Below are experts of layer 2 (counted from 0) of a mixture-of-experts language model. Rows are named router (the router's row for the expert), up (a neuron's input weights, with its number) and show model dimensions 0-255. Each number is 50 + 12 x the weight over its row's rms, rounded and kept within 0 to 99.
After each expert's rows: a language model's description of what the expert responds to. This comes from a sample of Wikipedia text that the model never trained on.

# expert 4
router:56 51 56 41 76 29 58 57 42 44 41 29 53 58 53 46 33 33 59 55 77 43 79 60 38 65 51 51 54 60 47 50 55 54 48 75 41 18 54 39 33 63 62 49 60 32 47 46 48 52 59 52 62 37 60 56 44 49 66 46 35 71 48 59 46 47 64 52 73 83 50 58 33 35 49 45 43 28 59 61 33 37 70 62 60 39 44 63 32 31 63 60 52 55 60 54 58 57 63 58 44 53 62 43 60 45 74 53 51 49 53 40 64 56 54 39 52 22 44 46 60 56 51 44 62 30 71 43 56 41 36 44 35 48 41 53 61 41 52 28 51 43 48 16 62 26 59 45 70 69 50 50 55 44 43 32 69 58 43 62 58 53 50 63 54 54 36 49 45 38 37 53 66 66 63 52 52 44 35 58 45 44 52 43 49 42 58 52 44 42 65 46 40 63 61 44 39 34 55 52 45 51 47 46 37 62 60 34 54 63 49 52 39 67 22 49 56 45 68 35 47 32 45 74 55 52 56 44 48 53 55 64 48 71 52 42 29 40 38 52 74 50 51 38 75 42 48 48 39 89 67 34 67 65 43 46
up0:29 50 58 56 50 44 38 59 57 78 49 39 58 63 52 71 49 42 49 61 71 45 66 44 49 53 52 53 62 34 57 39 50 52 26 87 59 59 54 22 37 58 58 42 48 47 48 33 57 45 47 55 25 42 64 44 56 34 61 54 39 63 62 51 49 45 61 54 64 42 48 51 46 46 50 60 41 43 39 47 48 49 83 55 60 70 56 58 25 36 47 58 30 64 33 47 42 50 59 46 65 66 53 49 40 42 72 42 63 54 53 49 49 54 62 30 49 62 14 44 51 43 50 58 52 41 49 60 68 52 44 44 52 46 19 38 52 77 29 61 77 35 45 31 52 49 51 52 44 65 47 67 67 53 33 64 53 47 53 51 77 69 57 42 52 49 24 49 52 45 42 55 51 63 69 69 44 47 34 51 67 51 69 55 42 54 58 72 36 45 61 44 42 48 62 50 38 44 57 39 46 41 41 39 15 36 53 76 50 66 33 40 56 70 29 48 60 49 30 52 41 47 59 47 52 61 62 55 40 63 59 39 45 58 58 40 43 54 61 35 46 41 35 41 23 39 42 55 56 64 37 46 52 66 43 43
What it handles: Table and list separators

# expert 22
router:40 39 55 58 59 57 42 46 30 70 45 28 64 37 49 42 47 41 67 51 56 54 48 40 54 61 52 44 32 36 27 38 68 63 45 74 34 47 49 45 38 74 51 27 71 37 33 56 51 37 61 43 68 42 72 51 55 42 49 44 54 75 57 59 55 40 71 49 59 58 61 43 44 59 43 51 52 52 53 49 54 43 57 55 72 49 51 68 54 49 64 53 41 60 54 60 70 59 58 40 41 54 48 48 51 39 48 58 40 43 65 33 54 49 63 54 55 44 37 47 45 37 44 35 53 33 46 49 62 61 26 48 47 46 23 58 58 61 44 48 76 42 47 28 54 33 46 44 64 51 53 53 77 26 50 55 52 69 43 84 29 59 56 44 53 45 44 46 57 44 35 48 62 68 52 70 55 51 30 61 65 61 50 44 48 32 78 59 47 24 81 32 34 60 79 55 49 44 45 58 46 57 47 49 54 46 60 51 78 43 42 45 42 57 53 45 68 62 77 32 53 45 63 68 66 52 56 56 29 51 40 62 47 45 51 58 28 37 45 41 60 39 62 37 56 65 46 39 31 67 45 40 47 75 43 39
up0:55 51 41 53 38 72 46 64 42 45 33 44 32 61 66 58 60 16 68 57 62 62 53 52 47 59 53 31 53 35 48 61 47 41 69 44 63 36 30 42 74 57 71 66 42 38 53 48 67 85 48 63 68 38 52 63 55 77 68 61 37 31 67 45 56 61 54 45 50 56 44 51 56 43 52 57 53 28 44 56 27 40 47 51 23 76 47 41 54 44 63 30 36 39 17 59 69 63 54 64 44 59 62 49 46 19 50 53 44 55 61 34 47 54 68 62 57 41 56 49 44 53 46 56 46 62 41 33 50 48 39 62 55 56 53 66 47 48 36 32 56 34 64 60 60 66 42 64 52 43 35 52 57 55 46 31 54 55 49 37 38 69 45 54 45 41 34 48 49 49 37 61 58 57 40 59 36 69 53 55 42 63 53 61 46 51 20 27 52 61 56 53 47 20 56 46 52 46 54 45 44 58 50 30 43 53 28 50 44 61 65 72 51 50 55 76 27 65 60 45 38 48 55 55 34 44 34 44 64 57 63 30 44 28 45 46 54 35 48 41 55 35 60 64 53 52 43 43 48 34 48 39 60 52 68 44
What it handles: Sports results tables

# expert 15
router:63 55 46 52 75 44 78 63 28 51 54 35 66 47 53 58 37 31 49 64 63 38 43 24 29 54 51 36 44 50 55 34 59 53 63 73 44 44 59 37 49 49 40 35 73 46 39 51 59 48 55 50 61 39 90 50 46 50 52 26 47 54 61 55 62 52 53 42 70 55 55 41 35 63 49 56 64 44 51 64 37 49 55 57 54 53 60 94 34 32 71 46 53 67 52 57 59 37 46 64 43 64 54 68 50 44 43 63 64 49 45 48 44 46 54 61 56 53 48 54 34 61 49 39 49 26 52 40 41 58 35 41 50 68 47 71 50 61 58 47 57 54 75 37 46 54 41 36 43 66 38 64 53 61 34 34 42 64 52 76 34 60 43 57 25 60 34 42 44 56 48 36 62 68 57 53 59 53 25 53 54 49 57 46 58 49 59 39 44 43 71 26 52 38 69 43 42 36 50 78 53 54 50 40 51 58 59 36 66 45 57 50 36 83 54 46 55 46 46 33 34 37 48 55 38 42 43 40 42 48 41 63 36 62 53 48 51 43 37 45 50 50 39 24 67 57 41 63 40 47 71 30 64 68 44 50
up0:56 27 38 64 52 46 54 61 33 39 49 37 65 40 42 46 41 51 60 54 55 49 35 32 65 58 62 44 56 18 46 38 50 60 47 55 53 61 44 39 52 60 72 43 47 54 34 40 34 69 60 50 71 47 46 62 52 48 37 50 57 70 36 47 68 24 44 19 53 57 43 41 61 66 32 53 48 46 40 38 61 37 33 44 49 79 60 63 41 50 44 41 43 37 62 76 61 53 52 51 27 32 60 57 12 62 53 39 30 60 57 45 55 61 72 49 70 41 50 41 40 39 41 53 45 33 35 62 41 35 40 52 49 25 22 54 61 37 49 37 64 45 43 48 59 45 33 37 52 65 44 38 35 43 54 46 53 49 50 74 27 46 55 57 62 58 46 54 52 56 61 53 72 66 55 60 54 40 15 66 53 36 66 51 56 43 58 49 60 39 58 45 52 35 55 37 53 60 42 53 54 50 56 60 41 65 63 63 79 59 59 52 34 53 38 49 69 66 42 49 49 64 67 60 56 53 68 51 46 57 36 55 43 57 45 67 27 38 31 45 62 48 48 48 61 59 63 28 51 56 39 64 60 64 37 38
What it handles: Word-final subword endings

# expert 8
router:71 37 43 41 66 55 55 73 25 53 53 31 40 59 72 18 58 22 56 54 57 36 37 47 21 45 63 45 47 46 39 52 67 64 65 62 49 36 60 47 37 62 49 36 52 41 57 43 58 57 58 58 71 32 67 60 45 41 30 51 57 37 74 71 62 55 68 40 51 58 46 50 65 66 43 60 49 40 48 66 44 42 53 54 65 48 47 56 56 56 60 54 32 49 60 64 59 49 42 70 50 61 52 43 56 39 60 60 85 52 37 36 46 62 48 48 49 28 34 70 49 54 44 47 50 44 59 44 56 67 49 44 25 55 41 62 69 58 32 30 61 51 47 33 34 50 56 22 39 44 46 66 53 31 26 60 53 71 34 78 38 54 65 62 35 43 36 40 62 42 58 49 42 48 52 63 59 54 49 38 61 72 56 36 58 44 40 43 40 44 74 44 56 43 62 40 38 43 64 54 28 58 48 52 36 38 42 60 64 31 43 58 45 48 42 43 60 43 68 25 35 42 55 53 58 45 60 45 45 63 49 67 55 69 44 53 46 36 37 68 35 57 43 60 44 52 45 31 51 75 43 40 47 51 54 49
up0:40 41 44 43 64 67 36 53 72 66 54 44 56 54 44 59 45 64 45 60 48 43 46 35 72 59 69 65 41 39 54 34 50 42 63 40 39 34 30 48 65 38 57 36 45 33 42 66 52 50 48 65 45 47 42 57 54 45 54 55 51 53 62 43 81 43 47 58 56 57 64 50 50 45 61 59 62 34 51 36 66 80 34 32 66 41 46 44 58 36 45 51 65 41 40 30 76 31 22 33 48 59 47 69 75 42 52 47 53 39 60 53 46 59 36 48 57 70 55 38 56 37 75 62 68 41 39 54 38 21 58 53 45 54 49 61 30 70 43 56 39 57 55 40 33 65 41 74 55 40 54 47 29 36 67 48 56 36 56 38 46 60 36 52 53 56 41 64 30 64 53 54 36 58 51 52 45 29 35 62 62 57 30 54 46 50 56 50 35 63 34 54 66 56 66 51 55 58 52 40 42 65 33 71 57 45 67 59 41 55 26 34 50 50 40 42 57 38 81 59 62 55 63 60 51 45 31 47 66 58 49 56 22 42 39 54 52 52 72 48 43 33 50 41 71 40 68 47 51 40 53 63 32 39 44 64
What it handles: Line breaks and punctuation

# expert 17
router:69 37 54 55 76 47 39 48 30 36 55 22 59 56 58 44 33 28 62 58 53 36 55 48 35 50 79 48 30 49 44 36 50 61 45 66 56 47 65 51 38 55 47 45 56 48 19 45 45 37 62 47 67 45 69 48 49 29 43 49 41 85 49 59 67 62 55 57 62 49 60 41 39 47 55 70 47 55 51 44 39 41 53 71 74 47 46 69 38 44 55 59 65 61 49 41 64 53 41 49 44 77 44 53 40 44 73 62 66 55 34 35 48 51 58 40 41 44 28 65 36 66 46 61 65 19 50 54 56 59 25 39 57 55 42 54 75 61 43 51 45 58 43 26 44 31 37 45 61 53 52 62 60 22 42 54 50 55 42 70 51 51 49 48 45 72 48 45 49 44 29 48 53 68 57 70 58 52 36 49 77 69 38 52 48 44 63 43 61 53 57 25 50 52 68 42 33 41 68 57 42 58 38 53 36 43 73 54 41 57 50 38 37 58 38 45 51 41 63 42 45 50 52 52 61 62 39 42 30 60 62 51 58 56 44 46 27 27 45 67 55 45 43 36 45 61 52 45 67 70 47 52 44 75 50 43
up0:49 53 51 68 40 64 48 48 17 68 72 60 63 43 47 44 45 44 60 67 47 47 32 35 33 57 57 47 55 41 30 48 37 60 43 52 49 28 24 56 11 52 56 41 58 54 42 53 74 50 54 65 31 48 56 64 66 53 31 66 54 60 76 47 50 49 54 38 44 49 41 37 77 55 57 38 44 67 55 55 34 58 62 56 49 29 54 58 66 30 58 66 56 40 41 76 25 54 69 66 58 36 40 67 45 17 51 80 46 68 48 57 55 68 66 48 55 57 36 55 39 52 60 55 54 38 44 55 31 64 74 61 36 77 51 62 43 47 65 45 47 47 56 51 39 47 48 29 43 45 51 32 45 36 57 52 58 59 32 65 44 54 45 41 28 63 56 37 42 44 52 48 51 57 50 36 58 41 46 45 58 73 45 41 43 60 55 61 65 57 60 55 63 60 59 37 52 42 65 53 54 65 47 54 42 44 53 66 44 46 40 42 41 57 66 44 58 41 33 52 38 59 46 41 52 41 40 60 46 46 52 41 62 39 52 37 20 60 31 50 70 50 38 54 39 30 56 29 32 53 49 41 66 50 33 39
What it handles: Foreign name fragments

# expert 28
router:51 27 35 33 57 57 54 68 42 45 53 24 52 57 48 39 59 34 49 56 75 28 59 56 38 71 54 32 41 41 49 53 57 49 47 56 33 31 59 39 43 65 62 35 71 38 49 50 54 65 60 48 50 25 57 53 57 53 39 60 35 58 64 72 47 47 70 41 41 74 64 36 43 47 48 71 70 45 41 51 55 53 70 64 56 57 43 67 60 41 45 62 35 64 44 54 55 55 59 56 43 71 64 57 58 49 52 69 61 54 22 38 53 45 67 47 42 20 58 71 66 51 56 45 71 43 62 46 48 57 24 48 54 66 53 62 58 59 30 58 58 51 64 33 32 33 54 24 43 58 43 66 42 40 39 37 65 71 44 62 47 75 60 50 32 45 43 32 53 51 50 54 44 79 59 48 57 43 46 47 47 60 73 51 60 42 46 40 56 44 58 48 54 62 63 32 42 50 49 53 30 65 27 47 55 62 61 54 48 40 47 47 57 58 23 42 49 52 57 26 40 41 49 46 41 49 27 46 31 46 68 54 48 70 51 37 43 38 46 56 34 51 49 22 65 59 50 45 51 76 55 53 63 48 60 40
up0:59 48 29 41 50 48 49 53 61 49 49 12 52 57 46 40 45 37 62 54 44 38 52 54 52 60 37 43 60 38 64 69 51 59 46 45 56 35 48 55 56 69 64 40 49 49 51 66 68 62 47 51 47 17 59 33 42 46 36 52 48 43 48 56 41 45 68 27 49 44 44 47 68 42 48 57 70 36 28 56 48 57 51 61 55 48 66 59 53 31 53 46 42 60 58 63 58 52 59 70 39 70 89 80 59 29 64 59 58 51 24 41 61 70 74 51 34 16 53 51 52 43 56 58 83 54 44 36 45 51 36 61 58 63 53 52 49 69 00 76 63 58 68 41 33 34 55 46 40 56 60 47 39 56 44 46 46 60 41 48 60 51 69 52 37 42 45 49 61 43 64 41 47 66 46 45 35 47 48 45 51 58 70 55 49 60 41 45 54 46 78 49 58 60 72 39 33 55 54 68 41 64 35 46 54 62 51 45 43 50 58 58 58 56 31 32 44 48 49 29 38 40 50 39 36 39 37 52 39 53 68 51 39 50 52 46 45 51 52 71 39 43 63 37 67 55 48 39 55 63 49 43 46 47 45 56
What it handles: Infobox fields and numbers

# expert 19
router:61 39 35 29 60 32 53 45 43 41 56 49 42 49 49 47 39 42 48 61 65 36 48 43 51 60 51 37 30 38 56 57 64 51 51 60 41 19 47 59 57 47 66 36 66 56 37 32 73 43 49 75 59 39 54 54 57 62 30 59 37 49 65 65 57 66 41 51 73 69 48 58 54 55 44 52 79 40 58 69 51 53 52 63 63 48 37 76 43 35 64 59 51 52 59 46 50 38 58 55 41 65 59 59 64 34 62 63 47 54 53 57 61 51 41 61 56 48 40 59 43 33 54 47 47 27 56 53 51 44 35 31 36 76 53 53 50 49 63 48 56 39 63 31 30 54 51 47 67 51 42 69 32 33 30 30 61 71 38 60 46 63 44 67 41 57 39 36 53 64 44 68 48 52 41 67 74 41 44 45 70 44 46 50 52 45 57 65 70 22 52 39 75 43 72 46 33 45 82 49 37 67 49 52 45 67 51 40 39 65 44 30 41 57 58 33 66 34 69 36 43 47 51 68 43 38 27 51 45 49 47 58 62 58 42 36 43 37 49 43 64 30 25 43 61 51 53 57 57 59 60 23 48 49 48 39
up0:50 46 26 43 44 51 62 75 10 33 59 54 45 62 49 41 68 38 52 35 73 49 45 25 43 55 44 54 39 44 44 52 72 65 56 55 27 57 38 53 47 53 56 41 34 57 38 61 60 75 42 71 50 54 52 66 61 47 43 49 12 53 61 57 48 48 52 66 62 55 53 39 39 55 62 41 54 31 54 68 64 25 39 66 59 40 16 39 52 49 50 59 59 59 64 42 50 33 59 49 38 53 53 51 55 71 32 47 35 38 59 39 73 41 52 29 54 52 56 66 51 61 53 39 44 56 61 34 80 63 46 29 36 44 49 59 44 52 40 39 55 38 63 42 45 65 47 44 63 30 34 26 41 39 52 62 45 57 73 49 52 55 37 34 47 62 48 68 65 46 56 47 59 48 49 60 50 49 32 51 37 44 47 50 51 37 55 63 43 48 59 47 51 45 41 41 39 42 51 48 34 53 42 59 56 69 31 59 45 36 52 29 53 63 66 55 43 50 62 51 67 25 33 54 44 65 49 48 58 67 42 51 61 54 51 49 64 52 41 43 54 47 34 60 65 56 51 69 39 53 76 45 81 76 68 48
What it handles: Possessives and mid-word pieces

# expert 48
router:61 43 45 42 70 65 42 63 28 40 54 46 52 53 64 45 35 33 51 67 70 41 70 45 49 62 69 49 30 49 34 41 58 45 51 53 45 17 62 53 41 57 44 42 56 46 46 57 68 56 59 46 65 43 59 65 48 37 53 52 31 58 66 61 62 64 69 51 57 53 52 40 52 60 47 75 42 36 54 57 46 44 58 63 86 45 35 59 47 45 48 64 47 63 76 52 51 33 37 64 52 80 48 57 58 44 67 50 71 32 36 47 47 63 52 44 25 22 37 67 57 59 45 45 67 35 58 45 65 49 36 40 19 48 40 66 50 52 40 36 44 59 58 32 44 35 48 44 47 38 43 55 39 31 47 38 70 48 30 54 42 49 55 52 39 60 50 58 43 57 40 54 53 64 75 59 67 64 41 54 58 67 47 57 60 53 61 52 52 62 54 49 45 63 61 39 23 40 50 40 43 54 38 63 46 45 61 61 52 58 56 43 37 65 29 40 38 45 70 34 55 36 56 67 45 62 34 41 35 64 65 81 59 78 39 45 31 40 56 50 49 45 44 56 51 63 53 52 42 79 50 49 42 46 47 68
up0:49 29 29 48 73 47 59 62 53 63 65 11 42 33 49 66 46 61 44 55 49 39 43 41 35 46 53 42 52 34 71 35 53 60 61 77 23 56 50 43 42 57 65 67 81 66 54 56 58 54 59 55 49 56 69 33 63 51 43 43 53 56 57 48 50 53 52 67 49 50 40 44 54 70 63 53 43 45 48 65 62 48 49 46 79 33 49 53 25 24 56 32 48 50 52 47 70 55 59 58 43 60 72 38 66 55 52 48 57 37 35 36 56 74 54 67 40 34 35 48 52 37 57 37 47 48 68 55 50 62 61 33 32 59 47 57 64 51 37 44 64 54 47 49 43 57 62 28 50 58 54 76 62 49 49 64 61 51 39 88 54 63 83 24 50 55 42 50 49 66 69 53 32 41 46 69 57 61 44 46 49 65 50 45 50 51 53 49 51 55 65 42 45 49 44 57 45 55 54 39 58 40 48 39 50 32 61 40 42 39 39 11 63 63 63 44 65 44 60 48 43 29 68 52 48 31 54 51 62 48 60 54 46 42 51 46 56 44 57 68 58 48 38 59 28 45 49 76 53 67 38 48 45 44 53 58
What it handles: Capitals after opening punctuation

# expert 59
router:63 45 47 34 78 43 59 53 20 42 47 43 51 42 65 27 44 26 56 60 88 44 45 59 43 37 44 43 36 56 39 52 66 54 66 57 31 25 44 53 36 53 46 54 74 38 59 44 52 61 59 53 50 26 61 56 64 45 46 32 53 53 63 59 48 47 59 54 57 71 64 38 37 53 40 59 42 43 53 49 23 46 59 53 65 36 45 61 42 58 68 53 42 64 60 75 60 39 58 59 27 56 40 60 55 50 51 60 49 42 29 64 55 46 51 50 44 19 47 71 54 53 33 38 57 42 56 57 45 66 45 48 23 54 34 70 70 50 54 41 59 62 72 22 41 25 61 24 69 62 33 50 52 43 43 17 46 55 48 63 54 38 50 70 47 55 40 44 46 40 55 54 55 58 67 44 57 40 52 49 45 46 45 56 55 57 61 45 57 45 62 54 44 67 50 37 42 43 52 54 49 68 51 52 42 54 60 57 70 32 54 31 44 57 43 45 40 53 63 31 42 41 39 76 42 71 40 40 39 50 46 66 47 70 48 65 30 29 35 57 58 49 42 54 66 48 39 47 36 68 66 42 46 60 53 42
up0:61 48 59 63 62 39 60 66 48 41 72 49 45 53 56 53 40 24 29 61 56 40 55 43 43 43 45 44 61 43 53 57 57 46 40 53 45 50 32 31 42 43 57 34 77 47 49 43 73 48 53 70 71 50 39 51 47 57 59 82 57 39 54 58 66 45 34 42 52 74 43 65 80 32 41 61 59 72 49 40 59 29 48 39 41 60 46 45 61 43 74 42 36 46 53 56 87 51 60 49 52 53 38 71 46 63 79 69 62 50 51 61 44 36 49 63 48 52 50 59 52 53 44 70 35 49 46 62 52 34 58 34 62 65 43 54 50 49 46 53 45 53 63 48 49 54 43 59 57 58 48 52 59 73 33 74 37 60 59 53 52 44 35 56 50 77 67 32 35 41 66 50 53 51 38 50 63 42 56 40 65 58 50 42 53 57 41 62 50 45 36 49 68 44 47 58 57 23 54 41 36 55 48 52 25 59 60 34 57 33 44 52 39 75 70 37 56 43 34 54 30 58 53 71 32 21 36 45 72 45 43 48 57 38 45 46 53 43 46 59 32 31 62 58 68 28 62 37 53 39 74 41 51 48 48 56
What it handles: Sentence-ending periods

# expert 52
router:75 43 38 43 75 40 55 60 61 43 48 33 40 73 65 33 65 31 44 55 66 38 58 54 38 55 59 37 56 56 34 47 62 48 54 67 37 38 52 53 42 59 45 43 43 36 42 61 46 52 55 66 60 38 40 53 66 35 56 38 49 53 44 65 48 68 56 44 54 55 81 49 41 48 45 69 49 49 56 33 46 26 79 59 77 43 50 72 58 59 60 52 37 63 48 46 58 54 49 53 56 67 39 51 68 42 64 56 67 42 32 53 46 56 56 50 67 33 40 37 60 58 31 48 62 27 56 42 48 42 39 48 43 52 48 63 56 47 44 49 64 58 45 22 61 20 50 42 59 66 40 56 46 47 38 58 80 49 52 59 40 44 40 57 46 49 49 56 30 44 43 27 64 53 77 45 58 42 27 50 59 51 75 44 66 64 76 31 45 39 50 46 66 46 79 37 32 43 46 59 25 45 56 57 53 44 49 56 46 60 37 53 35 53 42 52 46 70 65 29 58 40 59 67 60 64 43 39 23 52 55 70 45 53 42 52 50 32 51 48 28 52 41 40 62 54 51 60 36 75 36 42 59 55 61 34
up0:40 58 44 32 66 48 36 33 44 63 58 32 56 46 53 60 46 64 58 49 53 42 47 70 33 71 73 50 43 25 29 48 51 30 30 54 68 47 55 42 58 51 36 47 55 51 27 57 36 52 65 33 39 25 42 47 34 37 56 53 73 86 66 45 59 32 46 35 51 66 51 23 55 67 75 61 43 42 64 38 64 70 49 39 72 55 48 59 43 60 46 46 31 60 54 56 61 49 55 46 54 52 43 47 67 29 73 39 60 75 53 56 56 63 78 55 43 42 62 68 47 28 67 58 36 40 53 65 44 38 44 51 39 39 27 39 43 71 35 69 53 48 46 35 67 42 45 38 56 50 53 40 28 43 43 45 54 51 61 61 41 60 44 59 47 62 40 49 38 50 43 25 49 64 60 49 50 41 62 65 75 47 65 59 77 53 51 55 60 63 41 52 51 54 42 50 67 51 45 52 33 62 44 58 46 49 59 50 58 50 43 44 47 62 23 43 48 47 50 39 77 41 75 51 43 52 56 23 54 50 51 39 59 52 42 48 44 43 47 34 62 37 52 54 50 69 50 43 35 55 61 38 55 58 58 65
What it handles: Spaces, brackets, dashes

# expert 12
router:59 53 48 48 80 52 64 67 38 45 72 41 59 67 59 48 61 29 55 51 61 46 53 38 36 42 74 39 52 31 35 40 69 47 58 61 56 48 42 26 38 60 55 43 67 51 35 38 57 41 41 58 49 35 62 55 64 41 33 33 50 46 57 69 53 59 62 41 70 51 63 49 71 62 65 69 72 47 51 59 43 44 73 49 53 46 48 83 49 41 72 44 53 43 54 53 43 46 46 48 55 80 53 71 52 50 45 69 65 44 47 42 50 53 51 45 32 46 54 51 49 60 33 39 50 03 47 45 60 53 44 53 48 45 45 68 57 44 56 60 57 51 68 33 30 54 53 32 39 60 21 45 47 36 40 39 48 66 42 76 40 72 55 56 52 70 39 41 31 54 55 41 55 58 50 57 45 40 21 53 61 62 61 54 79 70 50 47 50 21 48 51 59 37 72 42 45 25 58 59 41 64 46 53 52 51 46 67 54 59 23 40 41 69 48 50 53 51 54 35 48 33 49 60 54 55 49 48 45 65 35 42 49 62 44 65 44 39 43 50 49 63 21 42 55 55 52 43 56 60 48 41 39 47 53 36
up0:36 56 41 52 50 49 51 35 47 64 55 51 56 42 26 27 58 55 76 52 33 61 54 45 55 43 81 57 52 43 33 56 42 47 33 60 43 40 57 59 54 51 39 59 37 47 56 45 44 35 66 57 76 43 61 41 58 41 13 66 47 49 51 39 39 46 54 61 40 47 76 48 39 57 64 43 43 49 67 52 52 48 39 65 64 66 54 55 65 69 56 39 43 40 36 29 58 83 26 35 50 62 45 35 57 54 35 47 62 65 54 15 62 35 42 64 55 59 33 71 37 48 78 29 45 45 42 48 79 62 59 56 35 54 47 22 30 66 49 50 53 49 56 46 48 54 33 58 59 35 50 41 56 34 49 63 66 37 66 62 40 37 62 50 61 47 48 53 51 53 55 54 58 60 49 32 38 54 33 30 58 60 48 51 51 23 60 59 47 39 46 47 55 60 20 59 65 31 55 52 54 62 43 62 57 30 48 67 66 44 35 42 53 38 55 68 57 43 65 38 51 58 43 59 59 57 64 40 49 37 69 53 58 47 37 49 39 52 52 33 65 41 29 60 47 64 65 46 40 48 63 52 55 48 31 49
What it handles: Inner word pieces

# expert 9
router:65 54 62 40 74 44 39 54 56 54 52 32 50 41 69 34 54 17 52 43 58 53 54 68 43 53 54 49 41 46 38 32 73 63 47 65 28 39 49 53 41 61 42 38 77 44 36 41 58 36 46 46 67 29 63 43 57 32 43 42 49 64 81 47 47 36 67 54 62 49 72 60 45 59 49 49 48 38 57 46 44 57 69 56 73 29 58 68 40 50 66 66 48 66 67 53 64 57 44 55 32 57 38 64 63 28 65 67 49 43 50 53 48 60 50 51 58 36 42 63 39 52 55 42 61 34 31 55 40 57 47 39 43 59 22 59 56 50 47 59 53 47 55 12 39 30 43 58 64 71 53 66 46 23 42 58 48 65 37 87 47 36 48 63 52 60 41 33 50 41 38 60 56 52 64 53 68 44 34 52 67 51 43 46 40 59 80 58 40 42 58 42 47 49 59 56 46 50 58 66 48 63 39 48 37 62 77 57 48 56 43 48 39 63 46 32 59 54 60 34 47 50 55 61 55 58 41 49 40 52 56 57 53 57 43 53 29 43 50 64 59 40 52 46 46 61 54 49 50 92 50 32 65 59 53 61
up0:54 33 40 56 67 57 43 41 43 66 48 39 60 51 56 35 40 33 26 58 41 50 60 48 42 43 57 55 40 41 37 59 32 50 59 45 70 54 45 45 31 39 54 40 72 55 38 55 58 53 44 52 53 45 53 72 52 54 56 49 52 71 46 61 58 51 63 51 67 58 47 59 66 68 44 43 46 60 64 55 60 38 63 60 69 30 52 49 75 41 59 54 51 39 62 49 76 29 57 48 35 59 59 42 32 43 56 40 44 58 35 45 59 54 54 46 53 42 48 67 53 42 32 49 56 15 57 62 69 55 53 84 40 50 49 60 60 45 27 42 41 69 49 41 61 60 51 50 61 32 44 29 49 26 50 66 61 64 33 76 23 73 50 47 37 51 13 43 56 41 60 60 42 64 59 56 63 36 44 68 60 49 52 51 45 40 57 56 67 44 57 36 51 49 68 62 53 48 74 59 48 80 28 65 62 36 43 52 62 52 59 31 50 37 41 28 52 61 65 50 53 39 68 47 49 42 45 35 49 50 47 46 59 62 35 50 31 49 28 47 34 42 59 33 46 48 48 28 63 66 48 41 33 52 44 73
What it handles: Sports results table separators

# expert 24
router:66 31 41 29 67 36 62 66 37 58 58 47 51 61 48 54 50 36 48 73 68 42 43 60 26 60 48 28 46 40 35 31 59 47 68 50 41 34 63 40 47 49 65 49 72 48 46 58 56 58 49 48 70 37 60 59 58 46 36 39 57 40 55 50 67 47 58 43 65 62 46 48 37 58 48 66 77 62 61 68 44 42 56 59 58 63 44 85 43 39 73 47 32 66 56 55 55 31 51 66 44 60 54 47 66 31 54 51 52 32 50 60 48 58 50 63 67 28 58 60 50 40 60 46 51 15 76 47 44 41 38 51 42 83 30 48 71 54 52 44 48 52 54 30 52 45 75 46 52 77 31 77 48 45 21 40 59 57 49 57 42 51 55 73 35 51 34 38 45 62 51 51 56 57 55 41 66 41 42 49 69 48 67 56 55 56 55 34 60 42 61 51 53 38 68 37 45 32 43 57 39 65 49 54 46 70 50 46 65 59 33 39 39 65 50 48 63 47 63 39 33 46 57 51 38 34 52 41 55 45 37 57 72 62 49 59 36 38 32 54 46 52 43 40 52 36 45 52 61 57 67 36 58 67 48 46
up0:79 58 41 45 50 50 54 60 51 56 56 40 67 68 53 52 31 50 69 43 52 68 39 14 61 46 51 28 48 58 65 22 66 42 64 46 55 49 75 45 65 42 56 40 57 51 57 44 48 47 52 23 65 50 44 67 37 40 35 26 37 41 48 54 35 80 45 66 44 53 20 53 72 48 26 75 67 49 42 76 29 42 46 55 62 57 65 45 46 65 45 61 68 45 52 34 64 34 42 70 41 34 59 47 61 55 35 58 72 42 49 57 38 65 64 32 49 53 45 42 35 55 48 68 59 44 57 71 34 40 41 34 42 51 58 62 39 29 56 72 56 42 44 53 33 55 45 36 44 32 28 56 61 55 30 54 45 63 58 57 45 57 54 60 48 37 63 34 58 33 52 50 70 52 43 60 42 43 54 30 37 42 70 36 45 52 36 49 51 44 64 40 41 59 56 28 40 35 49 62 36 38 43 41 45 56 74 61 45 39 51 54 36 56 47 39 49 60 47 42 59 52 43 53 48 56 49 47 35 39 47 60 60 63 38 51 47 45 46 40 47 60 12 59 58 49 50 46 31 60 45 53 46 45 67 50
What it handles: Common word-internal endings